{"num_hidden_layers": 13, "hidden_size": 256, "n_experts": 32, "experts_per_token": 2, "d_expert": 224, "d_shared_expert": 0, "hidden_act": "bilinear", "moe_layers": [0, 1, 2, 3, 4, 5, 6, 7, 8, 9, 10, 11, 12], "router_score": "softmax", "normalize_top_k": true, "routed_scale": 1.41, "balance_loss": 0.00393, "balance_bias": false, "router_cosine_scale": 10.0, "n_groups": 8, "groups_per_token": 3, "init_std_router": 0.00723, "lr_router": 0.000598, "num_attention_heads": 6, "num_key_value_heads": 2, "head_dim": 32, "vocab_size": 32000, "norm": "rmsnorm", "norm_place": "pre", "norm_eps": 1e-05, "positions": "rope", "rope_theta": 10000.0, "rope_fraction": 1.0, "qk_norm": false, "attn_scale": 0.177, "tie_word_embeddings": false, "parallel_block": false, "init": "uniform", "init_std_qkv": 0.0285, "init_std_o": 0.00646, "init_std_up": 0.0285, "init_std_down": 0.00338, "optimizer": "adamw", "learning_rate": 0.00169, "beta1": 0.95, "beta2": 0.95, "weight_decay": 0.16, "lr_head": 0.00924, "max_grad_norm": 1.0, "warmup_steps": 457, "schedule": "wsd", "decay_fraction": 0.684, "decay_shape": "linear", "final_lr_fraction": 0.05, "batch_tokens": 262144, "max_seq_len": 256, "doc_mask": false, "z_loss": 1e-05, "train_tokens": 1906000000, "max_steps": 7271, "dataset": "wikipedia_en"}
Below are experts of layer 9 (counted from 0) of a mixture-of-experts language model. Rows are named router (the router's row for the expert), down (a neuron's output weights, with its number) and show model dimensions 0-255. Each number is 128 + 24 x the weight over its row's rms, rounded and kept within 0 to 255.
After each expert's rows: "raises" lists some tokens whose logits its average output raises strongly, later layers aside. This comes from a sample of Wikipedia text that the model never trained on.

# expert 9
router [106 131 137 116 140  92 140 128 142 118 111 152 105 126 108 157  89 155 131 143 141 119 139 120 131 109 137 107 100 109 156 119  85 140 113 137  94 126 137 143 121 132 106  98 127  96 122 154 150 127 117  91 155 142 154 126  89 160 135  99 132 150 126 122 122 139 122 121  94 142  80 109 126  87 105 123 179 132 158 129 144 143 123 111 147 114 127 143 130 120 122 101 144 110 109 126 120 124 137 104  93 121 146 143 129 123 157 127  62 137 194 102 122 140 149 109 103 138  99 106 169 143 123 152 128 103 145 146 187 125 136  96 152 105 135 136 132 128 148 107 123 157 140  77 194 114 116  87  78  78 123 107 133 134 111 131  86 128 140 135 116 120 161 142 185 141 115 139 156 135 119  75 124 149 108 113 113 120 160  58 138 141 103 148 106 142 144 132 114 137 137 107 148 106  81 150 136 121 149 112 100 141 147  98 140 110 139  79 114 111  81 124 142 159 163 146 130 153 104  99 127  98  98 111 132 125 139  61 172 122 158 120 132 104 130 129 122 107 165 122  87 162 117 185 116 136 186 167 115 125 126 127  62 154 130 133]
down2 [ 82 137 132 151 130 117  73 100 122 127 143  94 163 164 125 147 124 147 160  91 114 132 122 150 138 137 140 144 152 140 175 135  89 152 151 108 107 110 169 115 134 165  90 116 141 125 137 166 116 161 191 105  90 124 131 153 137 128 136  96 121 152 136 137 112 105 117 129  97 151 133 135 108 136  91  76 121 135 130 137 101 159 108 104 141 111 107 113 125 122 103 114 163 170 106 174 115 100 126  86 153  87 160 117 128  75 127 103 132  82 140 174  97 116 110  93  86  94 118 125 156 130 175 139 139 139 117 107 128  89 139 139 151 102 130 129 112 174 118 159 105 132 111 128 150 112 178 150 118 144 102 122 137 140 120 133 121  80 116 123 126 123 102 156 103 141 108 134 129 109 134 108 109 107  74 135 140  90 125  89 124 133 104 113 170 115 126  91  89 123 157 117 171 121 135 115 167 111 149 122 155 153 137 135 114 162 116 113 150 144 118  86 142 115 127 137 174  92 106 115 181  91 121 124 106 121 142 122 136 150 166 167 134 164  99 193 168 140 109 160  93 135 115 115 134 122 132 161 138 146 109 136 127 121 145 129]
raises: ",", " in", " |", " as", "\n", " before"

# expert 8
router [179 103 136  96 122 123 137 141 114  96 107 114  96 178 148 164 111 121  97 114 120  85 124 127  96 112 137  97 129 131 143 132 132 151  97  81 137 134 123 145 146 157 118 127 126 162 129 135 130 132 123 128  94 112 116  97 127 127 107 102 119 161 125 118 127  96  93 128 129 111 105 149 159 153 155 135 125 109  77 142 218 144 126  75 150 111  96  98 151 147  84 147 101 149 160 127 136  75  79  86 122  94 128 136 125 145 127 117 117 144  89 133 125 162 104 150 159 109 170 121 123  67 113 128 107 142 135  97 133 150 108 135 148 115 113 136  98 128 134 111 110 122 136 159 173 137 115 107 129 146 124 149 138  78  98 148 107 129 144 137 159 105 153 148  84  99  75 157 172 102  90 143 131 127 127 134  67 115 116 148 104 139  97 162 137 137 119 147 138 166 145 120  94 137 137 139 195 108 103 146 133 103 143 136 148 125 186 125 156 128 116  95 125 141 143 145 146 166 134 126 145 165 153  88 126 151 143 151 179 109 176 132 163 123 132 146 119 119 145 153 132 132 121 134 104 128 113 117 133 144 124 135 123 100 107 115]
down2 [156 158 132 152 128 129 100 104  80 120 150 150 116 216 143 120  93 126 117  93 130 101 158 159 128 171 117 120 137 115 126 138 113 107 146 124 115 123 158 156 118 148 170 142 125 136 179  98 130  85  84 143 139 125 126 145 144 136 100 118 124 130 153 116 101 131 129 120 112 165 120 132 132 117 135 118 119 130 178 157 160 105 105 131 147 109 124 135 132 123 122 118 143 142 133 150 149 135 118 130 162 129 112 103  83  95 137 155 114 143 114 155 138 105  93 118 144 134 178 156 111  90 128 168 127 171 136 114 126 129 122 129 149 136  74 159 125 114 109  92  98 124 149 139 137 101 111 141 180 103 111 126 133 111  89 161 125 164 102 169 172 137 108 105 129 128 130 151 149 164 175 143 110 179 108 126 140 101 101 126  94 120  84 102 119 117 171 132 137 118 153 139  74 116 104  93 103 152 136  86 147 139 130 135 127 161 140 109  97 125 124 113  68 114 149 110 101 149 123 152 161 198 163 143 171 149 133 106 129 141 179 149 129  97 125 151 143  97 130 129 139 102  85 137 108 100 139 143 143 166 135 107 102 111 117 100]
raises: ",", " in", " the", " and", " that", " a"

# expert 14
router [170 142  96 136 131 186 125 114 179  93 143  68 119 134 116 152 116 151 121 148 105 133 135 115 128 128 139 134 160 123 127 154 201 135 112 117 120 133 122 134 135 148 147 137 169 104 141 148 100 104 109 131 167 117 132 121 165 101 155 126 143 133 146 135 171 151 105 134 109 131 115  87 151 164 169  86 149  89 146 123 140 106  87  94 140 130 157 160  91 189 177 114 117  84 146  93 142  78 137 130 112 155 104 141 117 113 109  81 122 134 116 123 104 138  95 167 110 112 141 128 129 118 144 136  99 137 133 143 141 107 126 172 177 113 136 115 133 120 117 134 168 148 157 153  97 121  95 145 165 114 148 145 148 134 144 147  88 128  95 131 136  89 112 172 126 140 112 132 136 128 125 138  85 122 139 116 100 123 141 115 114 128 107  93 134 119 128 157 118 143 187 117 146 122  63 144 155 113 148 160 133 101 105 140 125 143 148 120  76 126 135 100 150 100  82 135 153 117 102 145 128 145 156 131 122  89 129 108 131 114 138  91 137 138  93 136 160 126 119 135 146 100 139 151 129 122 137 128 174 129 106 155 168  69 142 173]
down2 [174 135 121 186 115 106 162 117 102 130 147  92 160 118 147 169 145  85 101 116 124 141 143 101 111  97 120 136 147 125 119 125 140 132 137 149 159  92 181 120 166 158  94 182 123 139 120 123 111  85 107 147 125 107 174 117 139 154 113 120  94 146 148 118 106 131 131  94 141 142 129 152 147  94 159 149 116 179 121 103 165  92 135 133 114 129 155 122  88 103 159  81 170 138 185 125 181 132 131 132 126 148 119 130 106  99 193 150 167 148 123 142 117 118 130 101 160 119 142 110 108 129 159 134 117  84 118 121 171 124 112 128 141 155 137 119 136 144 185 116 172 141 131 155 168 146 116 154  96 122 138 139 117 150 109 121 170  78 114 173 134 130  96 137 130 136 122 149 153 137 138  86 112 184 125 124  97  99 147  94 117 139 112 151 138 143 111 155 117 104 120 121  97 132 116 134 164 126 131 162 145 116  79 151 127 121 120 124  99 109 125 138 129 142 138  91 148 136  97 121 121 138 125 125 154 127 128 127  91 144 115 124 121 146  92 154 154  85 115 137 125 134  68 139 142 136 131 146 136 174 132  86 167  94 147 153]
raises: ",", " and", " a", " "

# expert 1
router [160 134 137 115 129 129 125  98  97 119 109 127 138 107 151 117 114 115 113 132 116 107 126 157  76 121 138 146 155 125  79 120 149 131 173  83 184 117  82 109 125 187 123 160 160 153 136 110 169 156 140 118 135 122 167 114 143  71 124 137 126 116 116 108 114 119 100 154 119  93 149 151  86 136 133 115  99 117 115 133 126 115 107 115 155 131  67 103  92 130 107 172 141 143 108 102 124 132 121 118 103 133 140 113  95 146 108  98 108 113  85 130 134 139 135 105 149 134 177 113 138 134  85 143 150 151 118 150 131 179 125 127 135 154 111 127 143 102 175 108 132 124 110 100 121 153 212 110 118 107 138 138 173 130 141 108 109 127 174 137  81 126 139 117  58 147 108 125 127 134 108 160 121 127 140  88 123 138 122 145 125  96 156 162 155 117 128 119  96  85 133 127 132 117 157 159  70 140 123 160 129 146 127 150 135 102 126 139 169 115  95 109 111 130 111 132 118  34 133 142 116 168 117 103 102 156 119 116 171 121 106 141 152 137  91 106 109 107 138 134 136 104 128 129 100 138 104  87 139 138 115 130 124 130 132 129]
down2 [ 97 115  88 130 128 119  96 159 100 119 133 163 132 109 108 151 148 116 127 152 139 156 114 110 143 157 160 170 140 141 121 116 110  99 140 146 103 150 129 122 131 155 112 107 125 137 120 131 157 116 119 110 109 106 135 159  63  73 115 102 119 116 113 152 113 143 136 131 102 111 141 126  92 105 158 137 136 149 154 124 141 124 110 116 148 152 126 127  98 105 139 105  84 148  67 148 113 176 122 112 130 151 151 110 125 162 134 109 148 104 185 120 137  95 157 171 125 158 115 132 146 164 136 127 155 131  73 107 104 125 113 120 178 128 104 112 133 110 150 130 128 167  97 102 171 101 114 106 135 136 107 123 141 118  97 107 111 135 129 101 142 156  89 165  86 114 135  96 133 155 100 104 153 114  98 120 113 130 135  81 169 105 155  79  92 123 145 126 167 122 110 137 149 138 141 129 156 162 145  60 109 131 136 159 155 177 123 162 127 133 129 134 152 137 132 108  99 145 126 155 106 159 100 116 135 114 137 162 121 137 126 109 124  90 128 105 127 151 145 142 105 139  82  68 148 117 174 103 143 133 135  78  72 173 144 112]
raises: " ", " —", ",", "\n", " and"

# expert 19
router [123 147 104 139 108 136 125 140 112 117 119 130 122 121 133 137 142  83  95 157 140 167 103 126 116 131  75 175 130 116 105  97  74 168 133 125 165  83 152 106 182 138 114 155 116 100 132 153 183  99 144 129 138 135 159 153 115 127 145 105 118 150 110 142 146 175 123 104 141  93  95 129 137 142 107 112 135 149 141 142 128 149 155 138 178 148 133 108 124 158  92 116 170 133 155 124 127 126 120 123 124 117 103 109 121 173 161 133 141 135  88 147 135 129 101 133 148  99 173 106 109 155 155 128 127  77 142 123 153 126  93 122 130 146 141 128 120 135 150 101 116 169  68 160 129 119 111 160 112 146 118 114 148 129 114 100 103 127 119  84 115 120  98 118 150 177  93 209 160 116 140  99 140 159 118  97 133  78 124  86 128 123 126 172 119 145 135 111 132 167 107 130 165 147 133  92 159 106 145 126  81 154 103 121 136 147 154 149 121 135 117 125 132  88 128 135 128 177 124  99 137  91 131  91 103 127 169  98 105 118 146 117 158 112 100 128 120 117 103 126 129 104  80 151  97 166  92 105 127 126 114 138 126 163 113 102]
down2 [133 148 152 164 126  75 111 168  93  65 112 132 144 103 100 101 131  95 121 180 111 128 136 117  95 135 159 131 111 133  85 132 127 159 131 132 130 132 126 124 112 155 141 112 167 124 136 123 117 127 119 125 109 127 104  89 153 120 101 108 117 115 151 119 108 168  88 180  90 145 112 131 164 113 118 119 111 137 131 129 125 150 142 132 122 167 123 117 109 127 134 102 130 113 115 166 159 159 152 132  96 135 152 135 150 122 172 117  59 125 154 136 152 150 138 140 115 202 135 154 146 107 166  80 128 120 139 111 142 117 166 120 145 164 128 149 116 102 104 113 103 107 123 160 102 125 111 120 105 116 183 139  78 124 105 137 123  39 107 139 127 123 129 133 124 159 160 162 148 105 157 100 112 134 161 142 154 114 106 131 140 100 136 123  98 125 141 114 125 185 133 146 169 190 131 102 105  93 123 150 100 102 165 114 115 140 128 141 124 131 148 130 151 139  91 103 131  94  90 121 153  87 145 115 118  97  89 104 106 134 125 121 112 162 110 112 149 124 134 146 167  97 131 131 115 131 115 102 111 150 116 163 116 139 168 111]
raises: ",", " (", " in", " and"

# expert 22
router [124 121  82 135 129 135 132 170 123 145 116 147 103 197  92 149 167 126 141  89 113 133 101 138 153 109 176 102 119 134 132 117 120 146 114 154 168 128 170 135  82 116 133 109 111 169 118 160 129 180 117 125 117 146 117 143 125 121 129 127 169 126 109  90 139 121 149 131 126 127 174  99 145 117 111 111 134 120 133 135 140 161 116 101 111 123 143  90 130 113  97  92 137 126 112 118 141 136 127 109  92 131  93 130 139 160  96 126 120 156 130 128 149 142 105  87 142 133 120 119 133 127 126 117 104 119 134 140 136  70  84 133 129 119 117 138 142 100 107 171 173  96  97 103 126 157 116 158 107 149 150 109 106  94 112 130 138 128 129 115 169 113 130  95 111  87  74 167 154 123 135 107 105 134 136 118 148  98 126 125  71 101 122 142 135 135 139 139 165 178 114 107 138 132 132 154 175 113 149 164 127 163 145 136 118  93 104 133 118  82 131 125 124 125 132 139 109 226  99 131 156 120 113 154 117 131 174  95  97 125 162 130 127 139 134 132 115 121 127 132 151 107 117 104 130 184 140 125 193 117 156 102 102 193 153 108]
down2 [133 134 115 103 153 112 124 128 123 127 130 107 157 106 120 123 199 116 114 129 124 156 145 101 127 117 118 169  97 121 160  83 158 139 146 118 110 157 138 143 139 115  98 102 134 138 119 136 139 173 119 132 151 117 120 117 119 134 131 135 138 143  96 103 153 109 168 116 141 118 117 181 121 174  99 160 143 109 123  96 160  90 106 122 156 152 135 120  94 130 112 122 147 117 155 128 129 172 120 139 157 155 122 165  66 102  86  81 148 111 161 161 131  90 125 121 129 139 135  96 152 133 110 126 145 101 139 161 108 153 153 100 127 143 155  92 103 159 161  83 111 120 110 122 128 185 147 137 118 157 166 123 128 118 102 145 151 255 127 113 116 119 160  86 118 136 137 112 136  96 155 124 148 123 130 131  96 110 123 155 122 160 116 135 125 136 133 108 144 157 136 125  63 105 120 139  74 129 164 133 110 137 151 130 162 121 152 152  88  98 135 143 153 132 120 126 165 116 126 162 138  77 121 137 112 163 122 123 170 139 108 140 156 127 140 128 130 100 135  92 162 145 146 131  96 112 130 141 120 160 153  99 127 125 121 129]
raises: " of", ",", " |", " (", " in", "."

# expert 28
router [139  84 141 132 132 108 147 150 115 109 132 121 132 127  91 104  96 128 130 153 105 136 102 113 158 162 147 122 136 136 114 108 126  83 141 111 141 114 121 107 140  76 148 149 136 169 125  95 102 121  92  92 106 159 129 118  87 117 115  84 145 132 126  57 111 111 137  98  97 117 121 141 146 155  72  91 150 120 101 139 125 139 141 156 127 140 172 153 137 124 100 122 152 146 136 138 164 110 142 109 123 179 135 132 123 108 122 101 120  95 194 117 134 127 196 117 132 151 101 131 161 142 107 104 147 118 133  96 140 103 138 104 139 124 100 167 142 129  77 104 140  96 127 130 115 150 115 149 142 132 151 186 105 110  99 143 142 129 114 177 113 132 155 146 109 111  99 114 125 141 175 145 154 109 149 124 113 145 126 137 159 103 149 120 131 119 100  95 167 169  80 130 147  97 111 132 149 180 114 142 137 161 166 137 126 113 111  60 104  88 149 121 112 133  94 117 131 111 143 172 121 143  86 146  74 128 145 147 120 145 145 124 106 125 139 104 141 154 175 122 115 138 108 151 120 139 140 161 126 173 131 166 132 107 126  98]
down2 [127 104 115 157 116 159  72 109 148 139 150 156  93 156 103 128 149  86 139  94 113 120 106  83  94 151 122 121 159 130 128 133  99 118 108 108 125 148 120  96 136 121  83 116 109 129 135  92 155 123 112 138 132 106 183 141 108 138  86 124 158 131 153 139 178 133 149  74 115 178 104 100 173 123 164 139 117 145 106 112 104 145 103 147 118 127 112 115 158 114 160 119 136 121  84  89 122 130 159 194  69 109 117 130  70 136 143 179 101 148 115 135 136 121 157 144 118 162  98 149 119 112 168 115 141 156 105 131 153 125 125 124 110  88 136 170 111 122  76 139 149 119 130  78 109 109 102 100  94  96 114 123  78 138 106 124 150 152 152 146 128 126 108 114 103 123  87 100 153 127 119 132 115 137 160 121 130 132 164 112 136 154 132 120 130 148 118 137 134 147 114 119 143  81  86  98 125 132 160 131 117 150 123 129 121 114 135 114 102 102 168 110 145 109 130 168 115 148 113 155  89 120 111 105  90 125  94 152 124 123 158 193 145  93 105 141 122 101 112 129 132 103 112 125 146  77 117 124 115 141  89 115 114 134 104 129]
raises: ",", " ", " and"

# expert 29
router [112 121  83 158 115 118 124 109  98 141 146 103 134 135 142 155 156 112 112  91 123 118 114 148  90 118 106 146 115 151 137 139 112 126  92 134 136 132  96 111 151 133 128 144 136 111 105 126 136 130 133 149 124  90 121 158 202 143 116 138 108 114 124 156 151 136  85 131 160 135 128 124  87 130 110 183 120 100 153 117 152 130  94 130 167 112 109  76 129 110 148 131 123 142 181 141  71 114 147 109 173 160 116  82 125 113 100 104 145 174 121 155 115 151  69 151 139 144 144 110 129  66 165 166 126 150 118 146 147 144 147 140  87 147 175  84 113 172 148 130 109 125 125 161 123 150 124 125  98 118 107 141 147 167 156 153 126 129 118 130 135 137 150 152 137  94 144 147 132 149 127 165 128 137  80 110  97 171 114 143 135 169 119 147 126 124 121 153  87 101 158 157 104 119 179 139 170 115 124 140 137  97 122 114 165 163 176 123 137 173 160 133 174 124 106 159 146 100 109 158 162 139 168 130 163 114 131 160 155 104  88 125 164 126 115 151 131  90 133 126 118 150 164 153 121 119 121 133 118 150 139 130 130 143 135 142]
down2 [117 127 111 102 124 140  78 156 106 128 138 129  93 120 112 122 139 137 115 111  99 144 143 151 115  75 148  92  84 129 114 111 116  94 103  93 133  99 142 131 182 105 107 124 134 118 119 136 203 112 182 157  78 111 125 160 119 104 118 146 135 107  82 128 152 128 100 128 123 125 160 136 116  88 166 138 141 134 149 168 115 151 137  87 154 178 146 143 137 146 140 163 139 110 165 155 143 137 127 151  97 158  87 134 147 159 130 147 104 166 134 129 133 127 173 115 102 108 116 182 115 136 134 100 153  99 134  90 144 114  82 128 139 140 117 158 153 155 148 143 148 136 109 151 110 151 119 149  92 121 140 136 116 103 137 124 120 164 171  86 132 129 154 123 129 123 124 159 123 114 144 130  95 148 134 131 130 141 146 123 121 149 144  93 150 110 136 127 104 119 131  82 163  83 128 141 139 147 105 133  80 112 130 100 117 130 143 107 140 129 124 168 145 159 141  95  77  87 121 154 138 123  97 113 123 110 186 116 134 145 143 142 119 142  89  83 137 140 111 147 132 137 177 160 116 101 162 189 116  72 146 114 138 134 114 151]
raises: " the", " and", ",", " ", " that", " in"

# expert 5
router [116 147 127 145 199 123 149 154 123 128 132 148 154  97 159 114 106 115 145 102 149 156 143 133  98 141 125 122 122 143 135  97 146 111 147 138 125 137 100 128 108 138 173 102 147 137 123 128 135  98 157 102 143 154 122 113 141 147 108 132 132 130 151 112 147 142 123 133 119 163  24 117 133 133 147 127 121 116 137 106 128 108 113 152 150 134  54 119  80 127 150 156 100 126 110 123 154  88  93 104 115 118 159 100 124 163 121 138 159 119 152 136 131 105 127 123 119 129  98 123 107 108 105 119 153 118 159 138 113 139 132 123 150 136  61 148 127 141 111 116 128 144 122 117 120  93  67 140 101 164 178 121 125 127 129 130 121 130 131 130 108 104 121 148 137 166  95 121 135 136 127 102 135 162  95 138 108 142 155 132 130 119 114 112 121 120 119 107 143 119 120 116 143 137  82  94  23 134 134 121 158  96 163  95 132 121  86 148 143 122  73 107 144 139 145  92 102 116 111 136 139  98 120 161 114 120 107 100 171 128  91 136 165  95 182 150 139 140 148 120 122 107 127 165 128 133 151 160 115 143  65 111 186 117 108 115]
down2 [113 162 107 113 137 137 139 129  92 139 152 136 103 118 145 109 120 146 150 114 148 104 134 123 131  91  96 123 167 153 163  83 158  94 132 158 118 116 133 135 111 148 140  93  97 157 140 138 144 114 133 122 112 134 145 157  98 136 168 167 164 123 134 159 102 134 123 152 142 138 120 120 152 124 147 172  98 123  64 119 121 117 118 130 116 151 114 121  79 193 151 141 127 120 138 156  96 151 102 129 105  97 123 136 214 179 130 117 162 112  91 135 168 108 125 119 155 116 119 160 174 132 166 135 132 141 134 103 127 128 134 145  90 139 129 119 175 114 136 101 133 100 124 132 122 105 101 144  96 111  69 125 168 136 121 121 146 101 154 139 112 109  68 115 141 103 112 154 122 138  86 135 137 103 101 141 148 162 154 129 140 101 174 149 132 116 125 119 118 109 126 131 165  90 140 144 173 106 135 148 162 139 156 116 102 116 142 130 135 150 142 165 103 110 140 145 163 143 163 105  98 134  88  97 102 174 136 136 130  80  84  92 161 116 121 118 125 148 153 162 136  87 114 105  96 116 117 105 125  82 125 147 147 133 103 107]
raises: "\"", " (", "'", "\",", ".", " to"

# expert 2
router [127 136 141 131  78  68 144 120 143 109 167 137 177 127 123  93 156 121 159 133 140 145 127 109  85 112 174  78 163  99 119 116  87 153 118  99 184 121 151 109 144 144 104 121 163 136 132 115 124 130 147 127 123 139 126 161  85  72 109  89 112 142 123 146 120 136 120 149 116 103 162  99 134 138  83 113 135 114 122 130 115 111 124 123 164 141 135 143 135 122 119 135 118 127 128 154 173 107 129 128 101 110 165 136  97 150 141 128 137 118 145 148 116 110 130 155 128  97 123  95 145 142 132  69  96 122 150 114  96 166 166 101 140 134 131 141 139 107 130 159  89 145 153 124 139 166 169 149 153 167 134 117 130 136 116  99 141 129 135 109 119 132 110 155  85 119 147 141 112  79 126 112  80 130 106 142 152 105 139  98 100 134 112  69 144 110 140 110 157 115 130 156 181 121 119 114  55 127 166 152 148 124 149 138 156 126 115 110 108 147 129  96 110 104 126 131  83  54 151 164 122 116 120 132 128  95 122 148 135 125 134  72 118 141 163 147 171 121 137 113 148 128 121 151  73  89 125 134 136 122 112  95 133 162 113 144]
down2 [ 99  96 106 138 137 119 121 124 129 107  90 121 111 127  71 114 102 128 138 108  86  99 110 111 151 102 122 161 164 154 122  92 139  99  97  71 110 130 125 103 110 136 167 128 122  96 138 161 151  94 106 110  80 118 145 126  99 177 167 177 146 141 134 165 132 136 155 137 136 110 131 141  93 132 110 104 147 136 178  82 113 120 144 179 101 156 111 127 141  96 106 127 150 137 130 115 113 119 122 120 121 129 139  98  77 140 117 124 158 124 135 113  57 104 130 109 119 143 110 116 128 162 134 130 112 128 128  96 126 130 151 116 128 137  92 136  96 124 145 114  97 105 177 112 136  55 153 172  87 131 152 117 157 116 105 140 148 170 151 115 161 121 110 149 166 113 131 137 112 126  94 144 102 137 132 149 145 122 143  98  96 112 127 117 153 135 178 105 122  89 129 166 136 126 144 116  78 128 116 167 102 116 124 141 159 145 161 167 118 102 142 167 150  82 121 151 119  79 122  97 129 119 153 132 148 154 156 151  91 143 165 146 106 143 137 157 158 133 133 148  86 102  97 104 137 103 121 129 131 133 124 130 105 140  96 104]
raises: " ", "),", " and"

# expert 17
router [161 131 154 193 188 139  79 144 161 146 122 167 150 124 106 175 151 135 138 127 116 167 139 158 141 109 128 135 119 111 145 153  99 110  97 162 141 154 118 120 153  93 100  99 126 119 127 107  89 132 153 122 133 119 119 111 139  74 129 104 108 135 161 170 125 117 111 136 119  91 141 143 140 120 134 145 125 101 168 133 192 121 124 121 123 136 128 150 131 112 167 125 158 128 115 102 151 101  99 138 137 123 167  83 133  84 140 123 139 108 121 114 126 143 139  97  94 131 157 125 155 117 138 145 135 141  96 120 133 140 130 147 105 130 120 115 158 122  61 158 130 114 172 109 143 144  75 128 124 113 115  97 122 103 110  94 151 127 127 127 153 150 113 158 110  77 135 104 164 132 128 135 142  86 112 117 171 160 184 132 104 122 123 110 132 144 121 112 158 175  85 130 127 106 175 145 234 146 139  98 141 137 128  99 126 126 127 107 124  73 104 137 153 139 128 123 133 151 127 164  98 126 137 111 121 107 145 119 116 105 111 107 146 154 123 139 123 145 119 143 142 147 159 110 132  96 128  73 164 119 116 108 121 144  93 133]
down2 [123 133 101 150 123 137 134 138 126 122 142 126 149 148 153  68 147 149 180 132  87 109 130 148  99 101 163 100 133  79 132 136 103  84  89  73  97 119 121  85  90 158  92 104 129 143 120 116 134  93 143 123 148 157 123  99 142 144 157 124 124  97  97 169 111 171 135 149 114 137 125 109 168  84 106 126 135 132 152 117 133 129 130 134 133 127 167 126 100 126 119 124 133 106 130 149 124  92 153 152 138 102 136 147 124 130 189  98 136 134 154 134 155 151 123 146 113 110 121 130 115 106 145  90 174  89 120  97 132 116 150 118 111 151 128 122 140  76  88 136 132 151 152 135 151 151 157  99 119 116 133 141  83 119  91  99 106 148 161  81 108 118 124  89 110 109 156 142  88 153 117 156 105 130 137  81 137 144 116  97 113 126 142 139 128 117 121 131 111 116 100 144 115 108 138 178 171 122 123  69 151 143 141  96 119 168 121 146  90 155 147 120 125  91 119 162 133 125 121  93 161 158  81 137 106 127 124 143 117 156 106 129 111 120 140 164 168 140 147 168 203 140 134 158  89 102 123 143 123 131 109  91  98 144 119 128]
raises: " in", " on", " ", ",", " the"

# expert 6
router [ 96 153 122 145 123 102 121 117 162 110 106 104 112 188 174 109 131 146 122 104 151 123 166 152 109  93 140 135 135 112 140 138 147 119  97 101 173 158 123 173 156 102 144 138 135 139 127 127 132 130 117 152 104  88 104 104  87 131 142 144 131 154 138 133 111 136 115 105 108 148  99 132 150 148 164 117 120 121  89 132  92 181 140 122  88 117 148 107 125  83 127 161 116 158 125 148 109 139 165 120 130 180 108 160 114  92 115 117 130 118 135 127 106  88 140 148 146 103 173 143 148 112 160 133 137 104  95 105 117 140 139 159 102 109  76 121 162 108 151 103 116  97 158 179 150 152 156  99 163 158 136 117 159 157 129 122 136 129 114 127 101 137 145 130 138 139 164 130  92 141 139 112 133 147 168 123 166 169 177 116  74 147 111 140 141 134  87 128 130 124 133 142 127 136 149 141 120 128 152 151 156 112 153 114  83 116 111 138 132  95 134 103 138 116 120 144 108  38 112 119 103 129  94 126 155 145  98 121 150 142 126 120 203 164 132 137 150 130 139 170 151 120 108 116 110 123 184 127 103 126  90 140 167 131 124 153]
down2 [ 76 108 156 106 159 105 114 121 110  98 141 104 106 142 133 136 109 149 118 131 125  73  90 137 108  77 128 106 123 121 173  98 126 136 142  93 166  91 122 140 151 150 103 120 156 110 151 112 131 161 169 159 115 135 119 131 104 140 132  82  87 138 139  58 119 125 115 103  99 138 101 140 172 170 109 140 116 125 138 114 127 131 108 123 141 149  82 133 145 111 120 113  79 132 113 153 136 129  83 161 171 139 138 150 185 153 114 136  96 128 125 145 144 114 107 111 113 133  98 101 134 125 150 118 142 100 129  92 192 158  96 111 178 156 166 179 116 129 103 153 121 110 154 119 135 156 110 124 141 159 150 139  84 147 134 126 140  64 134 112 144 113 150 116 116 137 151 128 127 114 101 115 109 111  87 122  98 134 128 103 141 138 122 117 139  91 137  88 140 123 109 143 126 110 142 105 144 124 106 167 119 123 147 127 122 140 109 144 108 115 105 100 135 125 129 163 120 144 118 126  82 171 152 152  77 124 114  95 132 137 129 136 105 101 121 143 147 121 163 105 136 139 108 114  89  69  90 176 103 131 157 154 136 156  92  96]
raises: "\n", " In", " While", " During", " Additionally", " They"

# expert 23
router [126 148 141 104 113  95 112 105  86  92 111  91 117  71 125 174 174 124 104 143  94 112 114 158 122  86 147 119 119  95 134 116 158 163 153 109 120  98 151 134 153 121 119  92 128 150 106 151 129 144 123 146 136 124 146 152 154 134 105 100 138  91 125 160 119 127  84 141 116 127  70 106 108 162 130 140 121 128 161 133  91 110 136  90 146 110 105 102 105 120 117 114 102 120 125 107 116 192 115 124 126 117 121 128 111  97 160 145 156 101 106 137 132 133 115  76 141 163 105 149 143 126 159 150 142 144 135 121 134 126 109 112 152  94 112  87  70 113 146  71 102 128 162 138  98 125 105  96 108 131 129 149 133 158 143 115 120 128  83 108  89 133 156 145 128 168 101 106  85  95 114 132 128 129  81 120 147 115 124 169 114 116 130 160 141 132 113 146  91 122 104 158 112 126 154 117 110 115 131 146 134  93 146 150  95 128  95 186 124 147 125  95 131 105 125 159 118 140  75 124  87 103 138 157 165 110 150 152  91 162 146 131 158 131 127 170 134  76  95 147 130 132 155 159 108 140 147 116 122 107  88 106 145  96  90 121]
down2 [ 96 158 138 157 160 129 107 141 129 107 135 128 103 113 106 122 140  97 119 173 116 141 108 144 128 104 126 136 120 124 112 110 157 151 134 121 118 119 144 140 121 143 104 125  93 158 121 130 111 158 155 145 173 129  49 177 103 152  97 119 149 159 113 108 120 139 189 177 116 150 154 114 144 137 134 137 120  98 135 146 144 121  97 113 110 112 159 127 117 118 135  89 104 133 121 138 125 140 116 100 123  70 119 155  85 164  90  80 113 117 143 111 115 138 114 116 118 117 100 150 131 104 102 119 117  91 118 151  91 169 138 141  91 135 131 116  63 128 140 116 114  97 105 146 105 156 131 154 104 156 126 115 128 146 131 119 103 166 100 136 110 115 162  92 172 140 102 179  96 121 127 118 171 121 103 121 149 108 143 143 132 106 109 111 146  66 106 111 109 129 137 106 107 144 167 113 150 131 136 138  94 119 107 146 124 103 113 129  82 126 120 169 148 162 150 144 116 101 125 107  90  97 119 122 181 167 110  66 145 133 147  89 175 132 126 161 150 108 127 118  84  98 117  82 101 119 125 142 123 110 113 116 155 146 140 168]
raises: ",", " (", " |", "\n", ".", "-"